From a checkpoint of a small mixture-of-experts model trained on Wikipedia.
Size: 13 layers, width 640, vocabulary 16384, 199M parameters.
Below are experts of layer 3 (counted from 0) of a mixture-of-experts language model. Rows are named router (the router's row for the expert), gate (a neuron's input weights, with its number), up (a neuron's input weights, with its number), down (a neuron's output weights, with its number) and show model dimensions 128-255. Each number is 128 + 32 x the weight over its row's rms, rounded and kept within 0 to 255.
Before each expert's rows: "comes before" lists some tokens at least twice as common just after its tokens as in all text; "mostly gets" lists some tokens that are sent to it at least half of the time. This comes from a sample of Wikipedia text that the model never trained on. Tokens count by the router's weight.

# expert 5
comes before: "\n", " ", " —", " 0", " 3", " 1"
mostly gets: "″N", "–200", " (aged", "–202", "–199", "–201"
router [141  98 104 128 125 113 109  63 146 105 124  72 121 133 161 129 127 143 156 104 161 147  94 109 136 147  49 102  84 132  99 154 131 108 143 117 151 120 110 132 124 118 113 113  98 174 157 186 184 182 107 144 114 175 108 128 107 145 144 123 112 151 106 174 175 134 128  97 170 162 103  86 158 122 118 135 109 109 193 124 159 151  82 129 139 135  74 131 128 160  54 123 116  87 133  89 124 117 136 176 116 123 110 191 175 123  81 105 166 100 148  45 151 182 128 164 179 182 142  68  77 179 170 173 215  91 131  91]
gate0 [112 113 112 112  97  96  89 107 163 142  93 138  90 140 147 109 132 110 107 140 191  79 160 206 109 111 168 116  65 104 165 162 156 122 120 139 141 109 133 104 116 142 144 112  96 123 102 142 103 173 128 167 193 209  90  72 125 100  91  85 107 124 137  84 161 134 168  65 117 152  72 157 142  93 104 121 112 154 178  61 110 112  90 100 179  85 124 108 125  80 101 145  90 100 139 131 104 172 115 144 142 169 107  97 147 161 134 168 112 107 147 141 173 148 172 137 107 117 119 111  81 159 171 116 137  76 161 129]
up0 [113 153 159 132 108 129 148 100 104 141 172  88  65 167 120 178 153 105  31 182 103  74 170 112 202 109 149 148  94 121 117 119 170 155 109  93 120 191 100 118 140 157 136 152 124  65 180  90 173 137 103 124  69  33 123  82  35 154 130  80 149 136 198 170  93 107 142 143 144  82 148  96 106 151 146 130  89 144 134 157 138 161 124 163 134 105 126 194  66 126 179 174 148  99 124 123 157 166 108  88 138 134 125 106  80 102 115 133 108 156  78 114 151 141 178 100 176  70 152 105 134 117  80 145 134 201 172  89]
down0 [ 98 101 133 144 134 182 100 149 181 113 138 115 148 122 172 106 101 134 144 147  81 116  91 125 162 133 144 186 132 108  96 150 144 106  82 170 143  98 112 160 157  86 144 162 100 115 113 128 135 196 105 123  82 158 105 127 109 130 168 157 106 112 100 156  74 167 128 130 198 135 115 181 118 154 153 137 118 132  90 162  52 116  72  99 117 100 117  81 101 155 172 146  81 182  94 139  93 186 142 110 131 122 106 168 123 135  99 118 118 129 122  84 152 121  84  93 157  94 138  51  80  76  73 136 147 130 123 148]
gate1 [174 133 121  87 114 191 135  94 142 125 142 106 120 147 173 122 139 159 163 175 148 149 121 148 163  99 196  80 133 163 147 165 178 126 125 118  71  92  84 133 112 116 166  76 151 141 204 132 155 102 106 121 116 149 137 169 137 153  95  90 194  70 149  69 107 130 149 159 170 167 105 196  68 109 156 134 173 146 133 103 107 130 127 194 162 157  95 129 122 145 159  89 119 130  80 114 130 127 162  81 134  84 172 173 134 135  95 146 180 174 174 111 136 140 166 188 129 131 111 120 116 151  93 116 151 144 135 136]
up1 [ 84 142 133 121 115 141  49 100 127 170 170  85 225  59 128  92 169 174 151 152 130 102 127 127  96 136 143 197 178 109  72 140  81 169  54 131 129 185 138 107  72  60 159 121 160 169 119 142 147 124 135 151 126 119 140 126 100 196 103  82 101 108  93 142  73 111 108  81 123 152  83 164  80 110 128 123 115 147  78 122 188 107  77 148 144 139 115 139 132  82 123 164 146 159  87 130 136 141 116 169 126  91 135 145  80 163 129 143 106 139 139 166 114 134 163 103 160 101 101  95  89 133 175 135 130 119 103 123]
down1 [155 186  99 137 123 192 117 101 174  93 151 130 188 117 103 110  94 131 167 166 106 110 186 145 132  97 185 173  88 157  85 119 118 139 119 109  75 105 153 154 137 116 107 165 165 133 192 132 147 102 122 116  94 182 122 160 103 161 127  48 138 137  84 141  93  62 148 186 111 125 106 132  94 168  98  64 108  77 157 163 167 134  82  93 186  92 110  82 131  61  88 144  99 108 122 108 140 139 109  38 121 121 127 100  72 163 124 136 103 132 140 133 133 124 141  61 178  92 150 140 124 146  75  89  82 137 113  95]
gate2 [150 137 134  54 154 134  74  97  82 195 205 115  69  60 111 146 169 128  85 115 192 118 211 139  67 126  84 142 171 122  99 160  60  85  84  77 138 141 107 151  81  88 119 135 135 117 155 108 209 137 145  74  99 132 119 155 121 121 142  90 110 124 143 190 124 143 181 144 174 166 159 134  91 151 133 113 117  78 197 158 141 143 123  75  98 145 186 219 106 152 129 128 134 105 212 155 116  79 162 167  59 144 151 151 122 126 123 122 167 131 154 112 123 183 147 130 174 177 104 118 140 120 105 193 102 132 145  51]
up2 [ 88 107 130 123 167 111 217 159 147 166 162 124 100 122  81 116 147 131 146 142 136 156 134 143 144 122  70 159 162  61 107 104  83  85 128 112 117 156 148 154 155 118 147 152 141 135 106 141 161 129  74 123 122  96 115 114 165  90 164 128 117  87 186 144  78 154 156 157 156  96 115 131 183 136 142 114 174  93 162 128  75 162 117 113 113 109 105 177  91 134 133 118 149 159 163  57  88  77  96 250  54 112  97 101 175 142 128 152 155 175 142  85 151 117 168 199 108 131 161  89 148 149 103 106 163 125 178 110]
down2 [147 136 172  70  99 120 127 178 131 111 104 165  84 145 122 126 142 106 109 107 160 120 189 114 130  97 112 174 116  91 141 148 153  97 108 153 178 148 126 136 102 115 108 115  68 126 120 121 137  89 129 129 137 109 109  77 115 113  88 111 124 137 106 168 114 137 157 103 166 104 129 101 119 152 192 113  62 184 149 122 133  97  95 110 111 171 189 170 138 156 118 173 127 101  73 176 156 128 146 129 126 135 190 186 115 106 184 111  91  93 186 142 114  93 105 135 143 158  89 126 148 192 111 120  89  64 143 145]
gate3 [156 103 115 130 164 141  63 120 111 121  40  96 125 138 143 167 156  53 132 163 128 119  83  60 125 137 142 100  90 125 128 143 149 141 135 117 127  94 169 126  98 130 119 133 157 169 132  83 147 145 166 162 150  92 137 113 102 153 103 134  91  62 119 145 134 133 170 158 152 183 131  87 156  65  68  96 173 179 140  86  83  72 115 170  49 154 139 112  82 100 101 141  95 135 112  54 186  87 104 115  98 151 139 161 153 168 107  99 105 141 118  97  62 101 107  64  96 104 150 153 107 156 103 182 100 126 154 134]
up3 [164 123 184 177 158 129 153 114 132 101 147 112 142 177 178 107 201  88 136 129 120 175  84 108 125 160  69 153  89 168 146 127 109  63 134  90 145 156 122 115 107 103 160 119  94 200 130 159 161  93 132 146  75 131 167  87 139 163 165 118 147 136 121 128 113  83 198 161 159 111 127 112 123 118 106 132 143 113 110 133 142 132 117 178 102 103 129 148 143 121 108 112 125  90 137 161 102  66  57 141  89 183 119 101 140 160 127  69 120 132 146  73  98 124 171  35  49 166 124 170  40 230 128 142  77 114 144  85]
down3 [130 151 145 158 148 141  70 138 171 138  75  58 160 167 140 129 113 150 103 107 101  98 129 132 131 135 120 129 185 123  96 122 119 132 136 165 198 139 165 144 216 150 149 139 206 170 162 114 134  93 140 128 162 133 168 157 132 137 131 150  97 139  91 154 159 135  94 132 100 126 151  92 106 171 113 141 173 144 108 151 101 130 105 146 162  91 151 112 109 114  48 104 160 119  92 121 130 118 160 118 152 110 102 125 142 100 195 124 130 131 156 103 131 121 105 167  32 192 152 169 116 179 130  82 105 143  77 148]

# expert 7
comes before: " the", " a", " his", " their", " this", " its"
mostly gets: " in", " at", "In", " off", " In", " of"
router [138 111 153 114 132 129 137  73 161  65 162 107 120 111 130  77 149 129 157  73 216 128 145 159 113 193  84 105 114 133  61 154 129  55 143 118 135 119 166  63  82 138 118 133 114 112 130 157 119 140 158 138 140  85 100 170 128  70 103 154 118 157 138 161 142  95 175 107 110  94 134 134 201 150 125 136  85 140 158 131 128 150 132 159 168 112 116 109 103  95 104 138 106  82  61 144  54 120 104 120  79 135 150 116 184 119  72 178  83 121 149 125 115 115 172  96 133  89  97  85 136 146 136 119 135 109 179 186]
gate0 [101  25 125 142 128  62 148 152 143 169 116 114 110 152 172 176 134 155 172 119 137 113 113 181 129 131 157 140  81 125  64 111 131 170 105 122 155 129 135  99 112  54 112  40 179 187 104 152 132 146  70 129 139 164 135 149 102 173  73  59 123 185 114 176  90 169  95 146 154 147 145 157 132 112 114 150 167 149 121 130 153 116  83 135 155 111 165 150  91 122  97 125 118 162 119 178 120  86 129  88  85  91 155 173 142 146 142 118  82 132  93 133 126 152 149 130 150 101  93 168 169  88 137 178 170 132 111  97]
up0 [136 120  88  60 135  88 102 136 158  58 164 165 136  75  87  77 137 146 128 127 202 118 120 100 102 148 145 191 107  86 148  90 142 147 135 118 113 125 149 147 136  53  53 149 162 152 179  67 170 114 161 108 215  96 153 117  59 175  75 152 114  96 126 171 137 125 124 104 121  48 132 109 103 193 194 178  74  68 155 118  93 129 145 109 183 134  77 133 113 145 151 110 127  91 183 122 101  87 116 144 164 140 162  95 122 136 147 160 101 166 105  99 178 111 111 102 187  72 129 144 149  94 122 105 117 116 202  99]
down0 [112  99 154 136 188 130  45 104 120 211 125 109 109 162  96  66 138 116 156 117 171 164 151 139 117 134  81 172 143 187 119 155 145 183  97 164  80 100 132 171 131 112 143 147 113 142 135 115  72 165  87 153 149  94 169 103  68 140 126 196 137 184 148 113 159 123  92 108 141 101  82 143 108 103  98 155 180 168  81 100  86  62 164 137 170 144 135 151  79 117 112 151 152 181 132 135 144 147 123 138 149 188 122 189  49 148 104 204 209 154 134 131  90 142 123 167 100 158  76 179 143 126  85 152 139 219 145  91]
gate1 [ 80 109 164  59  82 144 103 206 120 143  92 169 186 148 126 139  77 106 158  67 116 162  84  78  66 191 183 102 124 128 125 122  71 116  90 131 114 127  76  68 130 131  97 132 147 163 169 145 117 149 119 110 109 177 130 156 131 137 125  98 147 100 166 118 125 124 169 166 137 151 140 158  27  99 124  91 112 163 128 127 147 165  88 115 137 136 110 141  94 134 146 150 165 144 160 160  74 138 106  97 124 132 158 127 140 172 119  63  55 100 153 152  86 142 152 165 179 150 115  98 110 141 114 144  77 176 174 117]
up1 [121 109 173  88 175 176  59 148 129 178 110 129  61 146  97 150 112 144 186 167 154 104 146 150  85 114 141 102 129 147 106 128  90 124 120  99 168 137 156 112 146 153 110 128 150  92 157 132 140 122 102 121 136  99  99 143 197 127 129 100 117 217 107 139 119 107  99 146 159 137 148 126 131 164 154 165 123 118  99 101  94 155  71 152 149 133 134 161  79  28 143 137 157 161 111 209 134 161 123 116 126 117 122 170 189  87 139 146 128 106 162 122 126 130 115  84 148 172 125  87 123 143 156 159 156 146 113 138]
down1 [210 126 138 183 142 144  83 105 148 118 179 108 129  89 141 134 183  75 115 119  75 107 103 192 135 149 113 124 139 151 140 114 108 140 158  60 132 114 148 147 114 146  92  97 165  92 101 137 200  72 131 201  87 168 150 109 182 137 141 158 131 102 130 168 123 107 150  85  78 182 146 169  83 120 164 110 125 126 143 125 140  57 159 146 171 107 161 164 110 117 189 120 181 142 111 120 107 145  69 151 105 135 121 180 147 125 106 121  74 105 123 172 131 114 146  95  80 191 152  95 111 121 108  96 125  80  84 174]
gate2 [ 96 126 137 124 100 145 181 140 114 119 134 149 140 132  89  83 123 173 137 129 136  43 159 132 130 142 138 177 123 116 112 119 126  87 166  53 147 121 171  87  79 134 109 140 141 146  96  69 133 102 113  96 117 120 151 119 164 106 109 128 160 160 178 145  34 124 107 118 145 131 115 123 170 107 175 143 122 171  95  91 180  97 117 124 132 195 111 128 141 162 101 116 144 133 150 155 151 141 124 138 117 143 118 103 124 122 111 145 214 123 119 165 112 126 196 107 116 120 155 167  91  82 155  79 103 175  96  57]
up2 [ 78 170 148 124 126  96 143 139  88 206 137 148  66 102 175  85 179 102 112 141 129 152 162 163 159 108 100 131 168 115 189 152  92 147  87 138 146 130 113 121 153 176 105  95 143 103 111 163 128 138 128 177 150 207 126 104 100 136  74 123 171  42  99 143 135 164 126 119 111 150  63 104 157  71 111 118 133 146 204 136 109 107  77 154  94 123 117 127 109  65 114 108 134 152 167  93 158 110 137 162  76 178 165 143  95 153  57 146 124 105 142 157 124 153 163 134 117 149 189 168 151 148  80 146 135 133  98 114]
down2 [174 160  89 122 178  94 136 139 161  85 151 198 128 122  94 130 143 161 141 124 137 115 177 159 139 121 176 141 178 106 144 150 176 122 138 107 122  88 135  49 181 187  80 175 168  55  92 102 170 116 129 155 179 121 120 117 158 161 135 131  93 150 143 118 140 168 132 132 101 132 133 128 136 164 146  70  83 175 134 154 142 163 123 118 137 135 106 160 139  77 138 109 141 171 114 146 107  60  74  91 136 147 145 160 199 141 162 108 137 106 121 101 154 109  70 117 180 155 136 168 159  86 114 129 102 102  61 157]
gate3 [121 148 156  83 182 111 127  61  86 111  70 100 106 160 140 128 101 100  94 131 160  87 126  66 133 137 113 128 167 171 118 177 145 141 129 188  94  97 110 187 105 162 129 174  36 155 122 118 132 166 139 174 159 177 132 132 157  87 112 188 107 127 122 114 125 136  92  89 165  93 123 142 162  83 193 102 101 176 114 168 164 114 145 160 162 180  84 130  76 169 113 128  96  71 103  88 195 123 115  72 137 146  74 165 147 117  97 121 183 126 121 112 140 110  79  66 161 149 162 133 135  88 105 149 141  69 139 135]
up3 [130 101 186 109 146 168 146 140 211  45 131  89 162  81 115 121 101 121 193  82 172 121 138  89 125 134  55  91 141 110 153  61 107 136 133 126 121 191 102 128 129 171 115 134 145  89 143 129 118 167 159 111 144 197 114 112 117 135 107  73 128 147 140 153 171 115 142 142 154 166 130 130 112 136 115 144 104 101 127 193 142 123 147 170 144 165  60 118 139 142 155 155 151 150 165 110 189 107  84 144 132 141 164 106  84 156  94  88  86 135 137 116 131 155 118 120 132 129  43 142  49 161 136 133 143  79 177  92]
down3 [101  95 159 106 110 130 189 163 106 177  77 132 142 157 123 114  93 156  91  93 112 122 141 139 128 135 133 202 140 120  93 136 130 160 131  66 182 116 134 114 122 124 130 219 137 109 130 131 117 129 148 182 139 132 155 159  63  87 122 124 156 124 147  48 159 139 138 154 139 111 128 115 185 118  75 142  99 101  15 160 144  73 149  75  72  53 120  88 185 138  75  79 157 126 129 105 162  84 144 136 117 103 164  87 154 118  81 136 100 124 152 124 128 154 102 137 143 134  81 115 117 133 114 114 207 150 131 112]

# expert 15
comes before: " the", " a", " his", " he", " be", " its"
mostly gets: " with", " where", " by", " when", " between", " including"
router [155 161 112 114 182  96 102 119 177 163  97  95 161 132 184 107 132 130 131  87 170 155  89 148 136 163  69 119  72 121  37 115 149 110 133 101 149 166 163  91 104 140 133 172 108 179 122 166 156 133 177 141  88  78  89 136 154 125 121 135  80 172 140 151 104 154 130 173 139 140 144  98 146 108 101 195 119 125 147 101 141 115  82 185 179 143 144 143 109 107 151 172 109 123 141 120 158 105 151 239 130 151 123 152  75 105 132 127 116  88 154 121 129 112 128 101 118 127 210 124  64 124 164 167 104 148 136  78]
gate0 [144 168 123  85 148 104 207  58  71 136 150 122  64 136 130 123 179 147  96 164 130 100 131  90 108 160 115 147  83 167 146 165 134 137 108 136 188 112 147 142 180 129 131  79 100 175 105 130 131 185 103 104  90 167 135  78 161 163 141 108 143 153 148 112 204 176 127 139 153 144 106 121  90 151 155 121 161 143 114 106 167  98 122 171  87 181  73 151 141  90 138 131  98 153 129 108  90 184 113  97 166 152  78 124  87 147  94 142  95 103 139 110 168 105  92 160 179 115 104 142 132 128 153 156  52 116  64 133]
up0 [120 120 140 151 133 158 159  53 157 148 140  39 126 157 122 140 154 123 113 110 112 105 137  83 139 149 155 145 143 135 160 149 164 156 145 111 125 113  53 124  96 101  89 138 100 145 142 169 147 159 172 152 146 104 118 101 141 110 115 135  93 121 138 135 105 169 102  77  94  77 189 104 111 167 164 139  98  65 132 109 162 126  79 151 129  98 180 147 116 129 200 127  72 136 150 192 146 140 118 169 150  92 126 155 105 125 135 149 153 118 116 129 159 109 149 101 176  82 102 117 140 153 111 134 146  46 166 114]
down0 [ 23 102 138 142 120 109  87 115 168 177 157  81 112 139 145 124 126 155  58 146 101 153 132 145 108 147 145 124  98 143 108 175 118 141 107 138 118  63 142 148 141 118 115 173 197  92 101 117  99 155 117 120 109  76 156 156 140 180 145 137 145 129 138 151 124 140 120 147 139 103  67 185  75 156 103 107 134 157  56 142 148 140  74 103  70 165 136  78 101 128 129 170  84  97 143  94 148  93  55 163 211 116 112 114 170  82 153 120 143 126  88 125 130 157 110 122 148 107  78 140 137 126 141 141 116 107 124  73]
gate1 [161  97 136  84 130 149 151 180 127 150 122  92 170 100 156 111 131  45 122 125 140 113 113 142 190 118 187 130 124 142 169 104 169 162  86 125  77  99 115 127 155 183 151 139  95 111 116 103 190 132 109 119 125  57 174 169  90 196 109 135 156 154 150 150  93 141 136 151 170  56 138 124 114 107 116  96 169 119 118  83 108 120 181  78 130 114  89 110 113 127 116 140 109 207  97 190 130 121 161 139 106 144 159 125 156 159  93 137 119 110 153 168 203  95 141 134 155  72 112 138 157 142 116 115  87 221 172 141]
up1 [141 153 114 105 158 113 122 143 105 148 117 104 129 118  80 121 134 148 141 130 123 135 115 148  93 129  84  88 148  92  68  48 109 138 125 100 140  85 135 174 133  90 114 162 176 113 197 151  85  64 133 156  81 120 116 154 137 145 122  96 147 122 156 145 149 142 147 123  78 115 150 105 110 129 174 130 112 105 107  95 169 106 105 156 155 121 197 127 119 108 100 152 131 157 117 199  55 183 169 104 151  77 118 158 153 183 135 110  89 128 187 122 207 104 166  86 167 163 129 182 162  94 158 174 139 127 161 116]
down1 [152 192 127 182 127 157  99  98 128  70  80 121  72 118 122 149  79  98 170 113 102 143  81 125 145 108 115 160 132 106 108 137  90 137  72 163  79 169 117 168 105 141 106 166 162 151 134 160  65  73 113 209 133 156  84 151 120 160 162 170  68 147 131 139 136 127 177 112  74 100  99 141 148 131  88  94  84 136 145 126 131  99 140 174  93 136 168 135 154  71 127  95 121 117  93 174  93  73 246 178 126 137 143 133 116 166 111 105 115 154 188 154 147 169 107 136  92 123 159  55 128 123 191 154 129 118 106 137]
gate2 [135 171 105 138 165  96 136 105  68 153 174 117 126  99  88 114 117 135  70 126  80 130 176 159 125 173 175  80 148 120 158 138  79 164  75 146 143  97 162 118 148 123 135  94 155 148 115 138 163 139 138 178 114 125 186 124 122 176 111 114 167 117  86 147 126 180 103 143  94 162 135 151 147 102  57 113 122 131 115 150 195 110  85 178 100 190 120 155 123 118  58 140 131 140 152  91  97 103 146 161  45 115  89 161 146 119  83 107 155 137 133 163 129  88 129  82 116 106 166 158 172 128 141 103  50 173  73  60]
up2 [154 111 141 119 156 132 108 115 130 170 139 136 164 167 102 161 144 130 115 190 177 118 214  88 175 152 171 137 147  65 122 150 166 103 119 121  83 109 133  98 122 132 143 150 163  91 110 126  90 115 120 134 139 127 156 128 121 125 102 112  73  95 122 186 130 140  87  40  95 178  91 163  98 117 155 136 109 144 159 161 152 167  76 132 144 135  73 167  87 122  86 118 167 158 195 105 172 105 139 225  72  85  76 146 123 174  93 182 141 146 124 153 117 110 131 131  88 124 144  81 186 156 124 142 145 121 143  58]
down2 [ 75 118  99  81 132 164  98 152 160  31 105 122  91 138  94 191 109 103 112 157  81 141 116  68 171 116 111 121 136  87 122  94  89 101 157 161  67 123 123 124  99 131 129 135 116 145 103 100 149  29 101 153 153 135 111 107 167 102 169 102 153 149 132 157 133 105 109 161 132  64 131 159 142 123 140 140 194 220 132 114 111 107  88  83  94 146 112 156 112 116 114 142 129 150  92 165  96 141  99 108 127  89 106 128 106 107 103 118 130 119 124  61 219  94 137 151 107 132 145 148 108 112 132 184 115 142  82 138]
gate3 [148 132 131 144 191 142 108  92 142 139  67 111 103 136  77  84  79 136 124 103 173 138 120 132  79 122 149 166 114 185 124 100 160 174 169 137  84 149 102 145 126 123 161 116 136 113 142 117 182 131 136 176 182  70 168  97 138 164 155  85 110 142 139 135 101 122 133 132 172 188 128 141 138  89 204  93 196 184 177 128 100 106 176 138 136 130 119  28 122 142 110 167 160 132  87 132  95 118 133 122 138 134 142  71 108 151 130 138  81 114  25 135 149 172  56 147  99 218 157 137  79  87 104  65  83  84 154 132]
up3 [170 104 146  74 152 106 154 110 111  91 143  49 157 184 101 133 108 120 141 138 106 110 180 117 123 162 112 153 124 129 110 116 143  60 130 136 123 134 116 107  75 141 136 129 158  83 125 160 110 152  89 106 161 139 123 140  88 154 117 125 138 123  92 154 119 110 170 156 141  91 120 202 142 180 113 141  93  57  96 192 175 137  20 121 118 118 193  94 121 163 173 165 130 101 126 125 148 113 133 101 164 141 158 183 145 143 116 173  35 146 140 157 127 166 115 151 171 140 130 125  93 163 127 154 136 147 109  95]
down3 [166 139 168 125 109 110 160 119 112 166 155 133 159 130 137 151  66 132 128 105  74 130 135  98 150 167 109 123  88 118 108 111 103  70 173  79 155 170 148 136 147 116  93 133 119 109 126 146 101 120 185 109 104 116  89 179 114 137 162  84 154 139  65 158 147 116 165 156 177 131 103  88 180 123 126 118 124 107  63 148 146  78 118 151 117 106 130  92  99 113  82 134  96 126 133 128 121 150  75 177 101 108  62 125 167 123 114 122  89 155 180  94 155 101 165  48 178 141 123 161 108 146 134  97 137 155 138 108]

# expert 14
comes before: "\n", "|", "-", "The", "In", " The"
mostly gets: "==History==", " Born:", "\".", " city.", " it.", " him."
router [154  71 141 126 116 100 162 120 116  86  98 122 141 173 127 120  93 123 177 103 159 170 127 109 150 144  75  73 108 154 111 116 108 154 144  77 151 126  87 118  96 114  89 158 104 170 138 173 148 165 149 163 135 151 132 171 129 138 128 135 103 113  96 160 141 120 146 110 178 148 108 186 183  65  98 214 108 136 120 117 123 191 148 138 163 123 135 178  76 173  90 123  82 120  60 115 124 202 126 152  90  78  84 135 127 116 116  97 118 170 134 119 128 213 112 112 144 161 141 108 136 188 129 153 196 101 129 140]
gate0 [148 104 139 142 153 140  72 108 123 130 103 103 137 142 139 139 114 127  96 177 149 131 124 133 158 126 104  89 179 113 100  75 101 163 138 113 181 129 107 165 112 144 120 143  60 152 113 142 121 157  56 168  80 134 130 155 150 112 154  86 122 193  88  89 150 141  75  88 201 132 110 155 102 105 129 141 107 100  89  82  91 119  76  91 169  76 156 171  72 102 105 177  38 117  87 156  93 153  84 135  74 115 116 108  95 184 131 137 118 125 149 107 130 181 107 180 152 100 115 161  97 176 104  94 111 119 119 121]
up0 [ 67 135 164 128  93  89  63 112 168 158 125 130 107 175  94 104 177 154 127 144 113 151  84 136 115 184  84 162 104 113 132  68  98 162  70 165 147 154  64  75 177 103 122  97 143 143 163  67 135  69 160 127 143 109 159  41  94 130 205 167  92 103 189 100  34 159 168 163  76 102 101 108 137 121 130 139 126 114 119 152 130 109 123 123 149 167  88 130 145 189 150 156 125 116 185 140 191 106 117 133 178 141 167 183 128 138 134 151 141 105 100 131 106 104 128 134 169 124 146  73 132 125 107 160 135 135 151 130]
down0 [147  98 185 125 123 156 117  74 113 171 142 101 107 152 115  97  82 148 151  98 140 122  79 175 141 152  82 165  79  82 105 140 135 146  70 131 141  90 142 157 109 150 145 147 141 147 160 150 100 176  92 183  99 141 131 119 115  98  94 116 146  75  86 168 141  94 132 112 160 123 111 189 153 172 162 135 153 157  97 129 124 157 186 117 186 141  35  69 135 104 153 196  67 135 125 154  92 166 118  84 105 142 160  42 127 135 149 174 169 151 155 112  90 142  96  54 127  96  88 175 117 137 114 138 111 140  93 102]
gate1 [129  83 161 103 138 123 113 160 113 185 137 117 170 140 140  92 108 130 117 136 141 174 109 119 142 127 213 105 131 119 161 155 117 137  80 134 161 198 123  90 157 156 116  99 151 130 158 137 177 158 108 138 155 133 146 178 102 161 100 122 180  96 150 190 164 157 173 129 116 133 174 151 124 146 164  96 139 123 175 107 118 130  99 157 125 166  39 137 144 196 113 138  85 150 114 134 119 158 155 102 117  88 144 167 129  99  87 172 155 121 144 139 156 107 100 151 159  85 118  81 159 152 131 102  62 174 186 136]
up1 [127 139 152 132 136 133  54 160 131 158 129 140 114 128 102 128 162 184 130 213 156  70 149 113 112 132 143 112 126  90 107 114 127 195 134 123 130 138 107 140 122 143 125 134 126 106  89 149 150 171 135  93 116 107 135 144 144 119 119 119 151 126  54 146 181 108 135 153  73 133  79 133 120 140 172  79 124 172 143 143  97 186 106 123 127  70 107 128 103 160 129 123 174 177 126 179 145 113 159  96 140  66 137 157 111 196 128 149  92  73  95 155 173  86 129  81 129 137 191 113  81 142  96  97 104 168 105  50]
down1 [159 154 144  87 150 168 113 128 113 110 148  71 115 120  85 128  76 118 165 186  79 135 176 118  40  82 130 123 138 172 152 189 118 144 147  62 130 119 138 149 162 135 101  94 147 132 145 118 114  93 123 146  86 124 103 158 173  92 130 136  77 146  68 117 104 130 132 143 150 134 110 138  49 145 135 134 124  85 106 135 122 135 129 164 124 111 124 164  83  53 171 117 191 129 162 156 124 154 199  87 108  80  70  84  53 150 165 131 130 163 162 151 160 155 151 111 101 101 144 143  79  88  95 185 131 110 106 121]
gate2 [162 191 128 140 164 129  99 139 125 174 148  84  94 109 132 136  93 123 161  85 141 156 194 135  61 173 119 152 161 137 171 129  89  62 115  89 185  95 175 136  77  90 121  89 167 122 122  68 151  93 131 158  88 117 141 149  94 142 141  95 137  89 147 184 122 105 144  65 135 139 154 133 132 128  91 137  84 104 132 138 164 141  95 149 143 140 159 131 102 136 150 112 158 155  53 114 136 157 163 157 123 158 149 103 116 132  97  57 139 146 114 178  93 101 123 156 116 142 148 147 120 111 140 107 148 146 118  96]
up2 [ 84 143  97  67 135 170 112  93 115 121 106 114 140  84 156 143 182 122 178 113 119 149 155 123 132 130 156  98 184  80 101 150 105 182 133 168 109 113 151 125  72 116 138  75 124 141 120 132  69  57  58 156 129 122 163  94 123 119 164 113 150 102 155  80 179 205  97 141 168 146 144 166 141 164 197 150 119  92 132 124  93 105 140 124 195 112  70 164 135 102 148 163 166 117 136 106 157  68  98 113  97 107 131  86 105 135 109 149 131 135 157 119 127 170  90 137  83 136 104 120 129 124 139 124 143 141 156 114]
down2 [ 97 162 111 139 122  62 115  95 112 132 116 130 100 150 104 143 112 118  98 142 102 128 170 102 114 113 179 126 108  81 165 137 130 159 162 119 134  59 180  88  94 157 150 151 124 121 111  94  89 103  65  93 100 124 198  79 150 176 131 129 110 153 106 108  85 195  97 123 183  79 143 165 151 128 142 104  88 184 142 107 113  85 149 155 105 110 124 131 105 129 147 137 158 167  15 150 134 176 138 152 136 175 166 128 151 143 116 242  84 115 107 108 129 172  92 195 148 112 141 182 180 144 130 212  86 141 133 100]
gate3 [214 163 136 102 125 113 156  97 138 152 110 119 109 124 138 119 119  96 108 154 155  61  86 103 107 192 156 117 150 112 121 168 145 142 100 167 107 154  84 157 124 104 124 103  95 163 132 119  67 151 151 141  83 144 135 119  93 111 119 116 144 156 143 175 117  68 197 174 160 144 115  68 192 102 124  80  84 183 126 167 129 105 191 137 103 133 159 157  87 118 167 122  82 163  83  75 194 121 142 117 142 156 112  61  77 183 146  76  89 154 159  82 126 132  81 164 148 107 157 112 130 117 141  92 158 151 166 148]
up3 [157  85 130 122 127 165 128  81 158  90 109 111  97 143 153 139  99 147 139 167  96 102  81 136  92 159 151  97 175 115  97 139 118 101 107 185 156 126 156 113 186 146 129 185 116 170 146 188 138 113 199 138  82 135 132 127 137 152 114 158 119 176 122 129 138 115 157 117 103 143  69 150 116 162  86 160  98 100 131 154  84 120 155 108 174 167  96 142 166 135 120 112 150 124 105 168 156  32 163 146  74 155  84 164  68 147 141 133 125 113 156 131 119 136 146 147 105 111 106 181 126 195  82  95 178 148 119  71]
down3 [115 180 116 113 142  72 100 112 155 118 167 133  85 119 125 184 131 160  99 124 134  60 147 129 135 136 107 156 136 158 110  93  92 131 137 130 186  88  98 120 174 107 165 167 150  88 108  99 118  91 121 152 142  88  99 161  77 108 137 116 151 159 124 103 125  64 128 114 153 119  85 109 165 128 126 112 144 168  92 183 126 114  62  71 125 175  60 192 151 159  96 160 151 170  56 147 109  68 179 160 119 195  97 137 204 103 160 129  99 149 157 148  83  78 131 115 192 104 129 163 182 182 114 136 134 172 120 132]